{"init": "normal", "init_std_o": 0.0, "init_std_down": 0.0}
Below are experts of layer 4 (counted from 0) of a mixture-of-experts language model. Rows are named router (the router's row for the expert) and show model dimensions 192-255. Each number is 128 + 32 x the weight over its row's rms, rounded and kept within 0 to 255.
Before each expert's rows: "raises" lists some tokens whose logits its average output raises strongly, later layers aside; "mostly gets" lists some tokens that are sent to it at least half of the time. This comes from a sample of Wikipedia text that the model never trained on.

# expert 72
raises: "selection ", "min", "nar"
mostly gets: "aff", "ł", "Kaz", "ę", "&", "AZ"
router [133 136 132 143 100 139 128  90 115 140 139  67 116  99 157 130  91 141 118  97  97 105 121 168 135 108 103 100  89 189 124 148 151  69  32 105 162 165 163 185 101  76 137 102 175 117  87  54 131  89 121  72  64 171 164 106  63  97  93  80  86  89 126 144]

# expert 227
raises: ";", "th ", "^{[", ",", "/", "^{"
mostly gets: "49", "54", "44", "39", "34", "50"
router [140  58 116 114 199  78 155 155  98 116 207 166 118 138 179 145 153 154  79 157 186 171 147 158 141 108 159 175 111 131  78  77 111 122  83 122 117 150 155 166 163  89 154 147 153 151 134 130 126 109  94 158  71 102  98 123 118 100 145 164 151 140 145  87]

# expert 53
raises: "and ", "thus ", "which ", "then ", "while ", "but "
mostly gets: "\", ", ",\" ", ", ", "%, ", ".\"", "), "
router [139 187  89  93 117 138 182  68 184  88 119 137 151 124 167 128 155 145 100 140 150 126 101 107 107 185 130  87 107  98 189 142  86 180 138 136 149 114 116 141 147 112 107 137 110 114 165  86 166 115 149 146 168 127 169 123 169 136 134 158 120 158  94 193]

# expert 37
raises: "difference ", "in ", "the ", "loss "
mostly gets: "touchdown ", "yards", "scored ", "scoring ", "finishing ", "three"
router [151  90 155 127 102 145 157 136 108 113 149  72 179 154 170 134 119  92  72 130 174 130 132 126 116 131 155 168 121 115  83  57  94 127 125 146 196 141  99 125 137  88 103 129 143 101 182 149 155 169  90 145 137  91 124 154 138 126 174 115 104  95 198 122]

# expert 228
raises: "and ", "it ", "had ", "most "
mostly gets: "), ", "., ", "\", ", ", ", "Washington", ",\" "
router [134 114 189 137 117  67 175 118  73 159 175 143 193  90 156 136 152 143 116 169  80 115 200 177  37 180 140 113 127  99 141 180 114 122 131 135 165 116 113  88 120 155 114 124 156 123 124 151 144 113  92 141 118  90 129 141 194  86 129 194 161 132 105 136]

# expert 30
raises: "\n\n", "\n", ")", "\n ", "201"
mostly gets: ".\"", "=", "\".", "$\\", ")\" ", "$"
router [170 173 120 119  88 123 125 164 169 167 137 130  94  51 149 109 159 107 149 130 158 170  93 101 137 118 117 115  63 129  99  95 120 129  96 140  91  93 115 148  95 164 166 125 107 111 156 145 151 136 124  76 131 107  54 133 129  98  87 113 138 164 183  68]

# expert 86
raises: "| ", "===", "years", "hold", "votes ", "in "
mostly gets: "000 ", "sq ", "00 ", "Apps ", "500 ", "300 "
router [159  83 132 150 154  87  99 168 120 119 201 170 124 160  73 178 143 151 113 109 186  94 127 120 102 139 160 161 168 161  93 126  97 102 150 160  94 147 119 170 145 108 129 169 187 111 179 149 138 141 102 137 109  64 134 125 102 151 136 126 154  88 177  99]

# expert 146
raises: "the ", "either ", "walls ", "cap"
mostly gets: "Website", "Height", "Coordinates", "Genus", "Label", "Phylum"
router [119 166 171  95 208  86  82 164 148  86 141 122 109 136 159 150 112  85 122 135 107 122 140  75 175 118 112 124 161 131 106 161 121 143 179 157 113 209 119 157 166 161 177 126  80 128  63 149 159  46  89  99 147 147 114 144 152 150 124 134 118 114 132 120]

# expert 154
raises: "language", "languages", "languages ", "language "
mostly gets: "Coordinates", "also", "Candidate ", "Genus", "List ", "Location "
router [133 117 143 111 134 105  97  64 119 104 175 115 124 166 119 110 123 135 137 143 112 127 154  84 144 174 125 166 163 149 153 148 156  72 147 153  93 127 155 154 151 106 154 142 108 143 156 151  53 183 145 133 123 170 117 123 123 135  62 120 117  93 125  94]

# expert 183
raises: "structure", "of ", "enh"
mostly gets: "version ", "system ", "structure ", "protein ", "image ", "engine "
router [114 190  88  95 146 109  70 183 102 144  88 115 106 103 114 142  90 125 122 124  56 126 115 132 114 130 131  64  76 141  85  97  62 177 171 114 130 106 173  67 149 101 139 137  70 154 133 186 113 163 132  93 167 149 102 133 100 154 111 168 135 103 140  73]

# expert 209
raises: "\n", "\n\n", "\n  ", ", ", ". ", "), "
mostly gets: "|", ")", ";", "|---|---|---|", "|---|---|---|---|---|", ");"
router [181 178 130 107 187 156 105  99 140  94  99  68 130 118 124 124 121 155 117 133 111 100 155 110 135  81 157 137  82 128  89  90 136 114  69  86 113 139 183 103 143 200 182 140 141 106 134 104 123 157  97 111 120 155 125 112 181  97 116 104 139 109 144 116]

# expert 114
raises: "s", "s ", "Beg", "present "
mostly gets: "\\", "{", "$\\", "trans", "gly", "sulf"
router [150 128  81  93 161  76  99 192 135 151 141 119 109  87 132 151 127  80 120 104 105 133 117 104 151 207 102  84  92 170 116 112  99 132 140 149  71  87 123  76 159 121 131 161  86 180 152 175 178  92 115 126 148 135 128  92  96 147 137 128 152 115 139  90]

# expert 234
raises: "the ", "all ", "this ", "a "
mostly gets: "of ", "du ", "Of ", "involving ", "regarding ", "de "
router [152 180 150 180 155 137 140 153 159 160 187 123  63 120 150 151 106 133 138 172 171 117  75 106 127 147 141 124 155  85 109 140 160 137 175 158 123 180 109 172 103  91  97 147 113 104 108 134  72 144 105 102 139 188 127 145  68 159  90 118 175 140 105 136]

# expert 213
raises: "NP", "area ", "area"
mostly gets: "York ", "States ", "Texas ", "London ", "California", "York"
router [130  75 109 178  97 163 146 151  88 139 123 126 134 135 119  82 147 182 141 148 106 114 127 138  98  99 128 128 124 117  89 151 103  76  77 138 149 111 154 138 147 125 162 174 123 132  99  78 163 137  89 147 129 121 120 141 177 128  53 159 136 124  89 146]

# expert 71
raises: "structures ", "” ", "itation ", "\n", ",", ", "
mostly gets: "3", "}", "2", "½", "0", "4"
router [ 94 100 124  97 189 130 146 156  99 170 188  73 172 101 128 163 101  82  96  67 187 136  71 139 170 146 140  79  89 116 119 114 107 139 119 136 128  58 126 170 186 131 179 137  51 108  51 120 139  87 111 121 102  95 105 124  96 113 110 162 123 156 146 156]

# expert 197
raises: "ing ", "saw ", "fields "
mostly gets: "igg", "aff", "Photo ", "agg", "rist", "oca"
router [120 131 162 147 152  77 144 106 129 153 193  94 119 113 170  75 104 176 163  82 123 165  94 169 101 123 103 105 107 146  60 133 117 120 121 121 139 117 159 134 135 140 133 115 153 170 123 107 134 139 109  88  61 118 179 118  78 140 145  83 162 159 104 112]

# expert 13
raises: ".", "; ", ". ", ", ", "\n\n"
mostly gets: "Clade", "Phylum", "Arthropoda", "idae", "Kingdom", "classification"
router [184 122 171 116 169 107 177 139 153 144 148 131  80 175 125 141 151 135 163 115 169 165 120 123 154 151 151  98 135  94 121 132 105 130  88 120  93  75 161 158 146 165 177 122 121 150  79  56 141 131 119 110  88 129 116 146 151  82  96 116 196  93  97 154]

# expert 141
raises: "ed", "ing ", "ized", "ally", "ty ", "ized "
mostly gets: "author", "form", "tion", "design", "real", "fin"
router [ 51 136 140  88 161 140 135 116  95  61 103 119 132 163  94  90 112 126  89  55  64 140 164 114 113  74 142  98 169 122 144 101  81 172 139 102 124 116 182 141 100 109 119 165  58 172 100 116 109 180 185 130 152 114 211 128  67  49 128 155 194 107 221 135]

# expert 156
raises: ". ", ", ", "-", "(", "\""
mostly gets: "Candidate ", "±% ", "Loss ", "Pos ", "listing", "Votes "
router [ 74 112 156 113 148 162 132 158 143 111 136 114 144 113 152 131 117 134 107 143 192 121 168 116 142 140 148  71 153 141 111  64  73 128  69 126 164 172 146 132 136  88 106 152 104 162 162 164 113 133 149 140 110 129 150 109  79  91 151 151 117  88 151  97]

# expert 223
raises: ", ", ". ", "\n", ".", "\n\n", "; "
mostly gets: "School", "year", "Men", "Women", "album", "women"
router [109 127  92 149 107 168 159 130  96 152 136 120 104  75 147 100 104  78  74 129 113 112 131 149 149  78  68  91 136 119 151 151  83 163  62 125 141 165 174 137 131  76 149 133  90 112 143 132 143 159 144 124 136 132 137 156 115  88 152 122 140 157 162 140]

# expert 106
raises: "it ", "this ", "them ", "that ", "him ", "these "
mostly gets: "announced ", "considered ", "wrote ", "gave ", "reported ", "said "
router [108 145 151 131  75 120 134 148 153  76 114  99 139 106 160  88  94 117 113 139 134 140 153 127 170 115 148 171  68 122  98 109 175 148 133 130  77  77 137  76 166 156  91 114 207 113 133 183  29  96 121 134 100 171 118 134 121 103 121 118 132 149 161 119]

# expert 110
raises: "\"", "all ", "many ", "work "
mostly gets: "\": ", "@ ", "----", "', ", "MF ", "BRA "
router [ 87 154 116 105 199 164 134 165 134 128  79 123  98  84 121 156 119  67 128 145 185 158 151 123  43 136 169 117  69 107 111  82 107 112 137 152 117 127  84 122 119 124  85 125 137  53 121 143 131 152 120 148  98 144 125 100  87 131 144 109 115  97 161  51]

# expert 182
raises: "originally ", "awarded ", "initially ", "formally ", "taken ", "known "
mostly gets: "was ", "been ", "would ", "were ", "became ", "being "
router [124 142  92  55 120 128 137 124 112 113 104 149 140 115 151 153 184  87 138 130 177  98 176 150 144  90 105  72 153 154  96  92 128  93 178 133  86 147 117 116 171 126 110 117  61 134 144 143 132  99 140  87 143 137 139 114 117 122 152  99 161 152 112 183]

# expert 175
raises: "the ", "his ", "this ", "these ", "each ", "their "
mostly gets: "alongside ", "using ", "by ", "involving ", "Unlike ", "promote "
router [ 94 145 139  65 108 140 145 185 145 143 100 170 109 111 108 123  90 136 187 190 143 185 137 134 150 130 100 138 135 130 198 163 164 146 178  98 121 136 122  67 138 113 103 161 142 171  79 102  98 123 187 146 157 146 120 128  74 155 106 115 199  94 136 116]

# expert 23
raises: "and ", "of ", "|", "| ", "to ", "title"
mostly gets: "SI ", "w ", "machine ", "kg ", "cell ", "cm "
router [108 146 116 138 151 136  92 141 121 155  97 128 134 120 121 183 119 123 142 106  90  66  82 133 149 166 111 112  85 104 135 117  92 143 175 115 123 115  99  67 117 127 111 153 105 172 161 100 158  97 151  95 144 160 105 151  87 138 188 135 149 104 142  94]

# expert 167
raises: "=== ", "- ", "===", "| ", "== ", "=="
mostly gets: "\n\n", ".\" ", "\". ", "\n", "=="
router [131 126  71 152 124 178  92  71 166 117 103 114 158  88 122 139 145 157 113  70 159 113 138 171 106  86  81  69 128  85 115 109 167 104 107 142 113 159 114 136 124 137 107 238 109 138 146 137 155 139 180 145 139 122 120 162 140  80  76  92  79 113 112  98]

# expert 33
raises: "0", "(", "10"
mostly gets: "Gls", "Freshman ", "Years", "sq ", "ft", "lb "
router [220 125 137 187 163 178 130 152 172 168 148  88  90 126  96 132 149 126 141 137 123 134 134  93 106 147 175 142 173 124  81 107 107 107 121 158 194 111 118 116 116  93  96 130  83 139 171 124 129 178  94 136 151 134 133 113 192  81 144  80 175  92 161 121]

# expert 188
raises: " ", "Rank ", "Opposition "
mostly gets: "Pld ", "\": ", "| ", "Opposition ", "-; "
router [116 156 135 155  97 184  92 154 159 113 153  93 130  81 150 139 106 148  76 144  80 103 101 121 131 192 126 123 110  65  90 135 162 109  71 153 116 112 169 108 114  86 180  97 101 119 100 171  63  82 122 146 128  92 155 121 199 169  60  83 143 138 197 137]

# expert 155
raises: "!", "zz", "zone", "ow", "ade", "z"
mostly gets: "ville", "ino", "ara", "ame", "cin", "ș"
router [143 114  99 124 144 146 128  79 150 158  87 126 208 167 134 141 110 138 150 107  82 194 106 169 105 112 139 135 105 118 114 129 161  92  59 133 134  88 141 111  95 101  93 130 122 151  53 140  83 141 158 145  93 165 147 103 115 116  69 134 118 113 118  81]

# expert 51
raises: "in ", "and ", "following "
mostly gets: "government ", "Department ", "company ", "Council ", "Committee ", "system "
router [133 162 135 116  95 162 130 167  95 160 118 169 158  85 137 110 116 149 120 129 103 108 191 119 124 154 146 103 110 108  87 187 142 136 132 155 117 116 206  87 120 119 153 153 113 132 146 146  85 167 211 103 150 162  79 136 107 159  95 179 129 152 117 114]

# expert 128
raises: "though ", "but ", "while ", "meaning ", "which ", "however"
mostly gets: "\", ", "), ", "., ", ", ", ")}, ", ".), "
router [ 70 155 147 140 155  88 180  61  92 178 149 158 163 129 127 159 160 128 121 178 112 125 120 107  69 188 115  81 129 107 135 178  87 183 160 156 121 122  88 106 153 122 123 139 150 155 143 132 153 113 107 146 126  72 116 136 194 132 159 126 143 103  96 173]

# expert 231
raises: "the ", "all ", "both ", "two ", "example", "a "
mostly gets: "for ", "For ", "without ", "with ", "With ", "against "
router [ 79  94 169 176 110 126 137 115 126 111 132  99 135 163 116 122 122  98  98 164 133 165 140 103 127 152 129 157 125  86 134 146 152  66 129 155 100 160 114 124 118 125 190 115 111 122 131 104 133 137 192 178 168 110 135 121  60  90 204 142 194 166 163 122]

# expert 249
raises: "and ", "but ", "however", "nor ", "except ", "| "
mostly gets: "); ", "\"; ", ")}, ", ".; ", "\n    ", "), "
router [153 101 136 160 146 117 117 100 179 146 197 131 134  86 135 198 148 142  79 163  98 161 212 184 117 146 115  89 145 132  99 131 112 185  82 110 120 133  88  59 173 162 116 118 156  93 184 119 151 113 112 165  61  70 120 116 147 124 143 191  90 149  99 108]

# expert 204
raises: "of ", "and ", "from ", "in ", "General ", "("
mostly gets: "General ", "War ", "government ", "President ", "general ", "Army "
router [127 116  88 117 105 155 147 103 123 155  98 143 106 118 106  92 104 150 119 147  90 141 180  98 154 116 173 112 153 140 129 143 124 140 126 112 154 127 149 158 124  91  99 116 153 159 137 146 101 158 167 124 140 144 126 149  85 123  87 132 128 158 142  85]

# expert 91
raises: "likely ", "than ", "also "
mostly gets: "should ", "Did ", "If ", "Not ", "does ", "For "
router [ 64 108  93 138 136  74 166 130 118  96 135  95  69 119 175 198 145  62  94 149 148  96 139 154 117  94  49 130 159 122 130  64 128  50 157 148  68 184 120 139 120  92 117 102 112  86 137 121 172 132  95 148 141 110 126 129  74 126 152  81 131 140 118  82]

# expert 118
raises: ": ", "–", ", ", "/", "\n\n", "\n"
mostly gets: "music ", "Music ", "Singles ", "music", "Records", "Awards "
router [ 97 144 145 175 118 175  70 130  60 136 146  59 151 117 152 171 123 143  96 143  68 152 107 183  77  99 118  97 132 133 161 177 124 110  94 123 139 147 171 143 141  95 158 132 102 147 167  78 108 150 113 157 118 127 156 121  87 109  99 169 104 101 194 176]

# expert 211
raises: "th ", ".", "mm ", "-", "active ", "–"
mostly gets: "34", "36", "39", "37", "32", "38"
router [105 140 139 133 200  92 179 162  71 132 198 174 107 143 135 116 114 178 105 110 147 148 108 192 108 124 125 129  53 157  77  69 133 100 130 109 195 142 161 164 144  93 181 131 149 147  93 135 137 182  92 138  82 108  81 143  70 145 127 142  77 113 185 136]

# expert 7
raises: "the ", "a ", "its ", "an ", "only "
mostly gets: "before ", "After ", "when ", "During ", "never ", "after "
router [110  92 171 139 110 197 115  78  88 114 108  92 175 157 159 130 159 154 155  77 170 114 149 124 138 106 185 179 163 131  71 132 148  98 106 124  99 137 123  89  89 172 140 117 210 162 149  97 149  84 152  94 129 157  64 122  74  77 139 117 114 165 150 145]

# expert 85
raises: "them ", "them", "him ", "the ", "their ", "it "
mostly gets: "make ", "gave ", "wrote ", "joined ", "making ", "take "
router [ 96 146 215 117  95 128 143 133  97 102  73 141 159 137 179 145  91  72 106 150 118 121 123 129 147 107 105 137  69 114  88  98 112 118 158 138  82  93 117  98 102 133 119 125 199 150 132 146  81 122 151 145  92 202 106 133  81  81 101 106  80 127 216 117]

# expert 174
raises: "(", "[", "| ", "and ", "- ", "of "
mostly gets: "Angeles ", "United", "Oblast ", "Chevrolet ", "ić ", "Jones "
router [135  79 154 174 128 163  92 142  80 171 136 125 204 133 114 121 137 179 117 164  95  89 157 140 134  98 164 166  62 111 101 170 118 106  90 115 138 119  95 109 119 144 166 132 144  74 197 123 107 147 120 162  82 156 152 123 116 133 120 171 104 141 107 125]

# expert 90
raises: "- ", "Parliament ", "Final"
mostly gets: "Phylum", "Clade", "978", "Family", "Occupations", "Right"
router [173 125 171 118 175  90 129 135 124 132 195 119 110 153  87  81 134 111 133 134  93 149 149  92 153 118 107 133 152 147 120 114 164 167 173 132  80 110 224 135 109 158 201 186 122 154 104 106  95 143 126 116  93 143  98 109 149 131 120 106 152 155 107 167]

# expert 171
raises: "next ", "retired ", "qualified "
mostly gets: "He ", "kel ", "Roosevelt ", "She ", "ett ", "ey "
router [ 70  91  94 110  54 121 109 122 125 141 113 166 128 148  99 111 138 208 100 140  86 137 180 118  83 103 124 148 102  89 141 138 122 131 113 141 142 150  97 104  88 113 109 183 131 129 164 148 161  72 158 117 161 177 148 151 117 141 167 176 137 126 108 206]

# expert 28
raises: "a ", "the ", "its ", "their ", "many ", "various "
mostly gets: "have ", "has ", "make ", "having ", "without ", "had "
router [103 121 187 139 119 118 152 107 144  94 112 113 115 184 138 122 130 128 130 141 169 188  94  97 133 151 141 140 148 131 123 118 159  71 124 129 157 135 119 134 151  67 212 138 142 185 148 110 144 139 119 141 140 111 130 154  81 139 177 109 127  84 136  75]

# expert 248
raises: "\n", "yr", "\n\n"
mostly gets: "|", "|---|---|---|", "|---|---|---|---|---|", "|---|---|---|---|", "|---|---|---|---|---|---|", ")"
router [165 176  71 158 186 158  91  87 134 122 132  79 164 112 166 112 149 162  87 140 156  95  95 137 157  84 180  98 105 151 133  92 123 111  80  80 104 157 118 142 127 138 184 112 173 100 161 101 146 148 108 125  97 122 141 144 169  84 118  95 184  90  99 117]

# expert 79
raises: "and ", "them ", "the ", "themselves ", "his ", "by "
mostly gets: "ted ", "working ", "Early ", "killed ", "ated ", "ating "
router [171 169 168 100  89 134 146 140 127 111  82 150 111  97 103  80  70 117  80 192 160 156  97 136 109 120 130 181 162 148 107  93 157 173 170 138  71 107 155  90  57 127 105 183 149  90 104 126 140 140  99  94 132  88 119 143 134 166 130 101  70 107 144 115]

# expert 3
raises: "of ", "and ", "under", "developed ", "in "
mostly gets: "ation ", "construction ", "development ", "structure ", "ization ", "concept "
router [ 67 158 139  73 163 102  94 165 124 158 105 145 132 129 149 158 137  99 108 134 150 118 150 134 115 156 158  87  97 103  90 104 118 188 171 120  77 165 163 110 126 166 140 151  94 158 155 143  87 143 180 121 117 140  61 111 115 123 146 198 113 121 142 105]

# expert 170
raises: "the ", "them ", "his ", "those ", "its ", "their "
mostly gets: "how ", "between ", "regarding ", "about ", "certain ", "of "
router [134 134  82  64 151 143 129 156 135 138 140 145  83  76 120 133 102 155 141 167 144 185 112 130 173 153  93 135 133 106 160 175 156 158 178 148  98 177 144 112  94 146  88 183 123 152 122  98 141 131 143 126 137 147 102 139  53 197  85  97 174 152 133 162]

# expert 94
raises: "ulate ", "ition", "ements", "Pakistani ", "ition ", "ement"
mostly gets: "dis", "exp", "cont", "explo", "comp", "pre"
router [ 86 152 100 113 142 113 171 118 144  93 123 137 112 148 103 132 118  81 114 109 113 116 139 127 187 175 128 178 171 108 171  73  93 137  71 135 122 119 191 151 104 161  87 155 119 146 164 157 138 109 204 107 167 121 112 110  97 115 179 143 156 130 164 193]

# expert 73
raises: "However", "The ", "In ", "They ", "==", "There "
mostly gets: "\". ", ".\" ", "). ", ". ", "'. ", "\n\n"
router [119 150  90 109  64 170 148 143 102  84 105 138 114 115 165  88 143 151 126 108 144  93  67 192 134 104 124  93 168 111 177 142 138 107 107 126 116  53 101 119 151 127 130 164 113 163 160 148  93 137 119 133 151 178  91 120  66 107 158 156  97 103 120 191]

# expert 42
raises: "order ", "States ", "Nations ", "of ", "and ", "account "
mostly gets: "United ", "First ", "New ", "third ", "York ", "nd "
router [125 118  66 181 142  82 106 157 138 148 121 100  97 150  73 131 149 138 111 122 117 202 140 115 134 166 109 161 157 139  96 112 130 166 155 128 124 122 138 133 158 187 193 148 154 111 167 127 184  80  38 141 152  94 137 163 177 157 128  75 150 160  87 141]

# expert 35
raises: "like ", "[", "- ", "into ", "all ", "to "
mostly gets: "\n    ", "\": ", "\n ", " ", "\n  ", "– "
router [ 99 119  87 183 123 107 127 156 128 103 101 155 206  96 127 128 138 130 142 117 179 123 153 187 142  70  93 117  97 114 154 123 177 101 154 132  80 195 113  91  49 169  86 117 130  77 129 154 147 168 101 138 134  72 139 163 134  97  65  96 168 149 111 140]

# expert 17
raises: "other ", "thus ", "therefore ", "others", "then ", "others "
mostly gets: "and ", "& ", "but ", "It ", "who ", "And "
router [151 150 101 162 121 147 107 127 165 105 172 137 152 126 127 164 109 183 167  70 154 117  85 106 104  87 141 133 130  97 179 142 158  91 150 138 135 141 119 148 168 154 105  84 112  82  54 168 117  73 124 172 153 106 151 136 155  67 164 119  53 159  74 130]

# expert 158
raises: "other ", "others", "thus ", "others ", "therefore ", "subsequently "
mostly gets: "and ", "but ", "& ", "although ", "despite ", "has "
router [146 186 123 138 140 147  89 149 167 108 161 131 121 104  93 109 127 185 158  57 155 130 162 123 150  85 100 119 167  99 194 156 157 117 124 135 195 172 109 113 164 146 167 141 160 126  68 184 126  79 167 186 119  77 127 147 136  83 159 141  82 116  71 137]

# expert 255
raises: "\n\n", "00 ", "\n", "05 ", "08 ", "07 "
mostly gets: ".", ").", ".\"", "\".", ",", "⁄"
router [155 146 135 155 191  88 215 122 116 101 104  70 142 160 147  98 157 167 124  65  76 194 119  92 165 135 151 155 143 164 115 125 116  94 116 114 121 124 115 159  95 168 180 202 172 144 100  69  78  99 167  98 120  82 105 147 164 107 150 144 164 149 112 110]

# expert 29
raises: "shire ", "ably ", "tile ", "tured ", "ium", "handed "
mostly gets: "west", "island", "north", "south", "ground", "center"
router [104  66 107  86 147 110 181 114 125 141 117 149 152 104 157 171 104 157 186 120 136 155 141 221 127 174 167  89 106 170  64 212 156 172 114 125 114 145 176 112 153 154 128 127  81 150  92 170 112  59 135 105  53 169 156 104 193 149 145 115 143 165 161 167]

# expert 162
raises: "below ", "similar ", "part ", "behind ", "separate ", "home "
mostly gets: "him ", "remained ", "moved ", "himself ", "brought ", "went "
router [ 83 140 146 130  96 121 206 137 108 115  79  93 158  84 150 104 180  69  89  87 157 126 118 122 131 114  93 171 121 149 191 128  98 101 163 136  91  95 126 117 125 189  86 123 152 125  90 146 130 103  99 114 131 120  88 122 127  74 117  88  89 170 162 181]

# expert 253
raises: "bow", "e", "general "
mostly gets: "ey", "da", "ire", "Angeles", "ie", "sey"
router [155 130 120 115 133 110 132  87  76 103 129  96 171 119 161  91 132 107 151  75 104 180 117 207 123 116  82 149  87 110  83 173 164 105  29 133 228 125 122 163  88  65 162 118 159 133  79 119  78 111 138  99  80 151 186  87 145  98 136 157 105 129 105 128]

# expert 43
raises: "chronology", "osh", "ors", "scores", "akes ", "ations"
mostly gets: "enemy ", "viol", "plant", "contr", "nuclear ", "inhib"
router [167 116 120 110 165  91 147 153 183 139 151  88 106 177 161  94 105  63  95  88 171 122 161 111 139 171 120 138 122 157 137  87  95 136 106 118 117  71 153 134 169 163 140 104 135 168 121 148 127 202 180 115 138 147 165 140 103 185 168 101 141 135 117  90]

# expert 82
raises: "the ", "those ", "his ", "its ", "include ", "be "
mostly gets: "would ", "could ", "will ", "into ", "should ", "must "
router [133  77 139 121 114 196 211 111 181  92 152 128 144  88 118 135  97  70 166 120 141 185 165  80 126  98 101 109 105 114  85 102 127  71 151 136 103 116 125 158 118 190 141 136 103 121  77  63 125 178 149 162 120 126 100 142 166 104 128  75 114 158  99 166]

# expert 254
raises: ". ", ".", ", ", ").", ".)", ".) "
mostly gets: "station", "guitar", "building", "vocals", "album", "University"
router [121 152 105  79 131 106 122 129 104 107  95  97 111  96 157 116  89 101 121 110 121 137  95 125 157  83 159 109 111  97 131 167  81 121 103 120  91 115 160 119 149  98 135 121  46 161  99 108 185 161 126  82 169 100 131 129  98 114 141 177  91 144 150 120]

# expert 22
raises: "though ", "then ", "also ", "later ", "and ", "although "
mostly gets: "\", ", "(\"", ",\" ", "(", "( ", "%, "
router [109 152 144 102  80 138 172  80 147 131 109  98 173 131 131 104 134 127 135 150 157 143 119  60 144 202 149 105 136 137 126 158 122 197 106 114 163 160 181 108 140 135 124 148  80  90 175  97 134 124 174 160 160  74 174 144 154 157 133 165 153 154 136 184]

# expert 39
raises: "he ", "they ", "it ", "the ", "she ", "a "
mostly gets: "that ", "which ", "who ", "while ", "when ", "where "
router [115 132  48  96 114 138  82 135 125 149 155 117 139 107 154 113 164 114 100  94 189 117  95 170 125 106  81 138 106 145 145 186 163  68 124 148 113  88 107 139 153 158  88 117 127 181 154  89 141 141 131 127 166 116 152 133 162 114 134 173 102 169 130 142]

# expert 176
raises: "other ", "thus ", "possibly ", "subsequent ", "others ", "therefore "
mostly gets: "and ", "& ", "but ", "then ", "And ", "until "
router [185 180 107 137 119 149 109 158 145 127 176 117 137  85  96 185 162 197 130  44 127  67 154  67 103  93 142 124 143  99 184 148 154 112 156 130 157 177  78 133 166 149 112 151 141 119  55 155 153  59 155 192 134  79 138 120 127  81 149 157  80 155  74 137]